Experts of a small language model: a variant of Adam for the experts.
Below are experts of layer 4 (counted from 0) of a mixture-of-experts language model. Rows are named gate (a neuron's input weights, with its number), up (a neuron's input weights, with its number), down (a neuron's output weights, with its number) and show model dimensions 0-191. Each number is 128 + 24 x the weight over its row's rms, rounded and kept within 0 to 255. Numbers have three digits each.
Before each expert's rows: a language model's description of what the expert responds to. This comes from a sample of Wikipedia text that the model never trained on.

# expert 21
Digits and name starts. Single digits in table cells, years and scores, plus opening pieces of proper names like Far, Horn, Par, Black, Can.
gate5:124152089149101129108142160107156128140127097161139122129119095126146111117142101166168103109081167094128129101129131101108149123104160101146126161150122169117151162127160110118143122175090108098116124092158158128166157103153197112133091108107128137101107127120134117167099179124116099123150131088137132129102135158158144113149179127135112180137168099144135136109121159157130115146101147112151132127132140116133127164080124150111136123127142074116132127081119092130159152160093121112115081113147129121137088108138140133110123109111105077110161131095162152094116111122162154149
up5:096115124130174118140115115121089106115106184085145099135154155166104141165146067117092179143141091146096182095147083161141166134141127162115125108118112102136141086097150134119113092115122131134151133133122136089102167152175123124134099124097096156144127142118101127142174150117106110112128169131120113109153118133139151148104082138164137094174112197149114088122112121131093128116157150093111118123153156134150096134133097118109093149120120135133124135120137112137133141080150089141140099138133138134121101116123160119120129074150149124092086143145112107131117142120137110097
down5:129160062166114131122113112091136140120128177095122111091130125112143150093104107134112131175136139112087136123117139108093138146128147110128084123122070136128126149094123099139129158112158142137171121117160127170091092102136088151112123152108194112165110108117119113106143138123118117151126147116107127135154139100122139121141136129166118139127138155114149128125078161146119150122104124227122119126119123122133184125112145125090125046189114127102115132143095107158139140138157152144125164159141127108108138157119087157119146125146143142142102107122137126126107083143137141134

# expert 30
Places and nationalities. Country, city, county and nationality names, often in tables or after in/of, such as United States, London, Nottingham, French.
gate0:110138135170189133107135115158140088138145089160150141117099133073149151155131107132138159103092122135070099132102155104109110084135096145117102158140086123127135132122145107108150133143104153156147152130112117154159128150097101090089140115099132175136102112129136108123152172128176140138150127101075090147131148136168130147152141117081083133116152142108153121140135109132137121127143169127159159114113102104170130084157116127112120145109147147136118124141124117095136128149159146169169085142133138153127137133086144129121168092108089130171112123149111132181116172121139145127
up0:106148123175157102083151150103148103156174123186049127118116146165164130142149135172068105126167117133153177169096170125144121116122123123157174126138104108130136106138143106111151125137153123167102119107147128144125129101125135119177102132154114178122133148109113119134165127098137131116159119171109094144106090085108093131164127122121125135131120132155089135095155127108104143132137109123129130133151123063165136097143127103124122126157133116105100143099132178124134141146135117144154101116152122139159131104085158144143112153145120133170120136143143151114149150092101105102
down0:120090129112085143090154134105159145139148111140172154086103072174159139133086137120114153102120101143093128166138135145137144085155111130087134169093136108117135145143151148125117113126115067147076128158122134119138129151125124111135149174091116112116105160116139132149147139148157141098127120137130144156142188115133087172122105112109173099118128161101163172128156143152100150147135119135134121114145118130141106120119135134094155128143138153128110111168141144142122150139141074143127101126154114104118106106129166174088109087148100128120140086134096144084132101130071150123

# expert 20
Person and role nouns. Agent and role nouns naming a person or entity, often ending in -man/-er/-ator, such as leader, owner, painter, player, author.
gate0:081163116131114124123120139097111131186111105116095163150132110121136163096122120096154156107145126106113134069125156138136128110139126131124048169178133148116114161131151137109100156108088139133103111074161138138111143133115113157158114141133158108146165150163130132140120123120178109124123159122141112088130134124160135178136109104118098121112187091121139074119128160120166128117147123129140137098151140129137125185131135164131141122150114121144151124111108129159068161169112105143139124140124142140132138116129099114146094104110103185088127104132119166128100158092123101149
up0:144124144105101151107098151105136122127132132183095118115148125126118152128113152090147134161140125126127108122127129136124117127111121108091074133134151168131138150145115143159136103107123147146079102128177143166114118093134115169144149147111130130150110154168158134130168093145182157155143136123088155131097108098139138144123105072139130132168144094111179083145111131130153126162117136126125136133111117088156079139125158123119119088192138119093166126137136158151115153176169137153127094146154104172129145101133130073128124091133114083100146109167120109159122150127099100142
down0:113119188116141136102122127152092126148135084114113166143133125144199128132120070166138092114136119163135137127128135176108139131142121127096147152113149155122123135122136136146144128118145142134113070162165095144171133085114136132150152114132150139163122149150194127088113112130159096140161115180144169109125111111115138148126083104117131147144110096143103088134063122154121121119129106135117152135122088069099129133148152111103152095137180166135155130124121128100112138145121182158103136126149105135104143119156123118113134109139139130124157112112175094149136130120074134139

# expert 62
Short English word chunks. Short English words and syllables in names, song titles and places, such as Hot, Black, Green, Rock, ay, ey.
gate0:118122112150106135130143135110151117172144128121151123144120109150099152141118154164123105108134132089105139110138139167130146138139138121111103101123088116167088138177181146120161122129111120114136153087139133123133131125166107121099106146127164185135145099111112132079124135102095140143152128153131132119101166131168081113143105152129090149176143086152127108181111143155122119104112140110133112120093150104127114098091111116115121098133150103096101139097094127085144134099126110099121143165111173077157139115093131170163150113104088131126129132093054114163155114130177119119
up0:133149121143126098141120127147112141076128137128106087128146145112100120109124121080149124136069126166153132100098152122123104094098128126180109172106142112121134166125076106152084129061131127099099093128132120127116129103118155123143148124146080094130111149169167166207148156126144126125116076129109163133154132116110130140110114145158116120122106114101112144105178126090131123155107149141150137154082139137162125138179168143179148155149106134146143144169141117143124112165127109160129065135122115161115128126134114110110102134121132155121118143145153165140101130119112130112
down0:135108132124126142119139110175113117125108102122146141123169138102110158143170135131138125131121147140150139117106098106123163127072095144109170156150157134182130114126089090123177133137175115137145099140149131084118162106147120175134103099123106101125140112103121129140107135121155109167099103121109151083137144109146133173116108101096123116140086121120127137163112108149082114166144131079110093159160113059120077156176115075125118132095145142155118144129145131154159152086106134101117139156114144114143082106080122111120105139164103126121132133149105111136142153127113165121

# expert 61
Consonant-ending syllables. Word pieces ending in ck, ook, old or oot, in names and English words, plus place-name parts like Hill, Mill, Field.
gate0:119097106139118113088153135112096145122151161144127106100105131130138111105119148121104142104129118085161124101152143126162123107105096176106152147109093098111110143136160122095123101099095165145146108144120119167168090072133101118102077100063100117140146125135138121127119116142148119126119149146096140129142142146124124129126114098179156148128138149110149139117148115141084139100092156139136126110154190082147166173067111167109141132104123135112130131144124151120125110137129162103145172135113149148154165149150165118176104089148122154138142145110078127146108129113132116077
up0:134149160108105125168138122136119142165076086134133121179147118120094136144103133141126095117145119163079132122136112144080133158131163085122101065108164111152134112097124131144133153152097108104171149096118131111107176173136144123141165153153130160132127107110113149103132149108111136113130132097143096095122108103130129159132181120079107136088151105161096142148103137135178110166139101107145098152084092169109085081195137080143147134138143116122147131131154098138134151120114129129127122103144106120120116103119100123095147142119122103139129117128158128096155148133111135143
down0:143184079100186105127142108085127119178134131137128129172147142124106117126105149150121176156096150112114128130110152139082111169133126127115131085156142128144143122136137124167142104110166122103094115119116101125149166172191148200130179142127125105126118118098172112125128147086119129160145138133118121098124114124149155130121099126106104135154129139130127100100167108166161109130147111100133083136123127094114122141146129125137142134143126130136107146098124155147122145122102108132127117129171177113161071126135070130123103180143131138101097098086154151118142167106139125133

# expert 5
Person and place names. Common first names and surnames, plus place names, in bios, lists and tables, such as John, Smith, Texas, Kennedy.
gate0:135128142135116149130129174099118084153104057093114143147112156153125112163142156147090115139139116105143148127100145144136131129127079103163090159096113109119132087124101135128105150112095117163077127100165113118168160145111176146088117118130122129113134129134127110121124136179132138117155107098110120141142079082122121079159155106121141165130143090096166117115125121130157145114132103076140190149097134115113153174148114098107129114140139122119114135135133097126121118152137124093100069137120125146113170135107128138112115145164155104123060144156147108118132141138151094116
up0:133142146119090142111139148142140115162145126124105142147112121119154096125135166139118100155131102148128134119109179089104116135157112115102107066145093094096098099113108108121168120125122146157111128110127102157151119146055093152079121099143103144146106167152167102165142114088156141139097150127098104122136170091128167114184134130088109114128127100140149109133099100144132118127112114100131166097124145134124138126117115150126102122117132149113144101166105115159137143127170154189118139124098097134118130124076143108150098105093115127133097114092107128171073147166149120124
down0:097091146084121106073128094079131150096126150135128098124085113141165135137132110114121145132163107129135141169103122082126107078122158135123106120175169150127148100098127135129061095094143102099142136141132111106141131135126135121112132165081115089145088133125133096121101121100127151129136165127113116130141176137123158121103099114120108150112131180099149164181130088154151155148119127129121125116124074125147108132106125164132151114118154143174086131094100123143126136153146144112098155125122099160155147144139123125083122080136122153126077156091121138149121085135126126124

# expert 32
Nationality and national adjectives. Nationality, ethnic and language adjectives and National/World/International in names and tables, such as American, Aboriginal, Spanish, Mexican.
gate0:124145119160155146113133128097154127127122139125112142146149131105153112109140121151105158138143121162101149123095140122145176132097113120137161147158130156075119151100147191101108161108129114135103108135133161146095145103141090155139158118092125188110137101102148121132130096120092144114143102164153093141129091189125091120127091121140119097096121164112157148108138126131116152120115106143130093116131096120151130103129158144103162136093142132135151122167164145137107108098142143131117176155067151126132094133103140139096094199158106136088097132130105156107160088130113171136
up0:129104135157115098145112101136130103126126121107110135121123129143088137153152161140152124086116112113122124146104122131127118142154153084120157136109129106137128176150088111116157069130125145120160130109131126106125108165092138086135127153164110077129128134150083137141080139127182106146132170110121152107152141115142154156136155111099124140147133085141094128131117121130158084149123127125071149155097183135102112161164124127143107116142089151125126115084125104147185155122099142120150098085163124115144188085164130137141125084110115088100130079104149115116086150121119106144
down0:130129078143127134070141134129118092163139111130127111130120109179110109086141154147105149127087136136145120151129121137102116093113134109159107127096123148146114145112098147098150078143152085141124140156137130068142128151147138090123137160141117078111100146160096097113152124085136122123165135111182116138125118106201143157099113118092128153135124111162120107124176152113125062155104098145105118124137135102124188159115143127104132139115096163126133134097148133124149122140117130143135131111111129126124153116109120062188128121108191120124159125129109081135129129153123111135

# expert 51
Abstract noun endings. Noun suffixes and concept words completing a word, such as ity, ance, ection, iction, plus capitalised Law, Time, Water, Power.
gate0:125116128162118158134120103107139108149121124202124156116137143165133140143116154127136138174137115164124165129160090120118150124180190125096177094158138109145147155116099164096160133101090133121144132147135132142128146123151133158128143076108121102170112104111134119150151113119150148156144119118097135115154119087130124139155132103144145086104106123156129108115137170114150114156141109151141129168133156114108130140128128165115092156178113101143134118062125134143147075119106119139123121115112185119182151066173124111111131161137131122141172091131133111118132114092156139128
up0:130180150141154125121141115103148128114133101130198152095127124122154107139134148146117151162131169093162122114117141091128134146148130070121157077136112130108129169118110160116143093160128104129142091126120158107133113124156157093129149124134127111146169082075120139152119102112116125102157147108133137106156146120088124145152172121140063127122088105130127136082119143156147145099138129096176141118097158100125134132140130126155121155108151148111093098088128128141152109113144136121099135152121143122087107111108138176126149137082116121194120079116156115146124084111130129171
down0:091149111186112123099128164110118140090137110102135175140154137111112099109130144097141129148138144058127125144125121106114127107142100162081151128145125139101123192093148103125178119152137137148141068124109119170117149163144134075073144128095127108119158093130158156134105128152130133115104160091106154131096135144116084121118146128113150172097105080130139147139126109131134127134110126140154155191129104121123125139136083159095132162120123136154141131098110164154179104121149143078082116141129142131147131131113140131114141131142164097120144099124167112152109149114111119139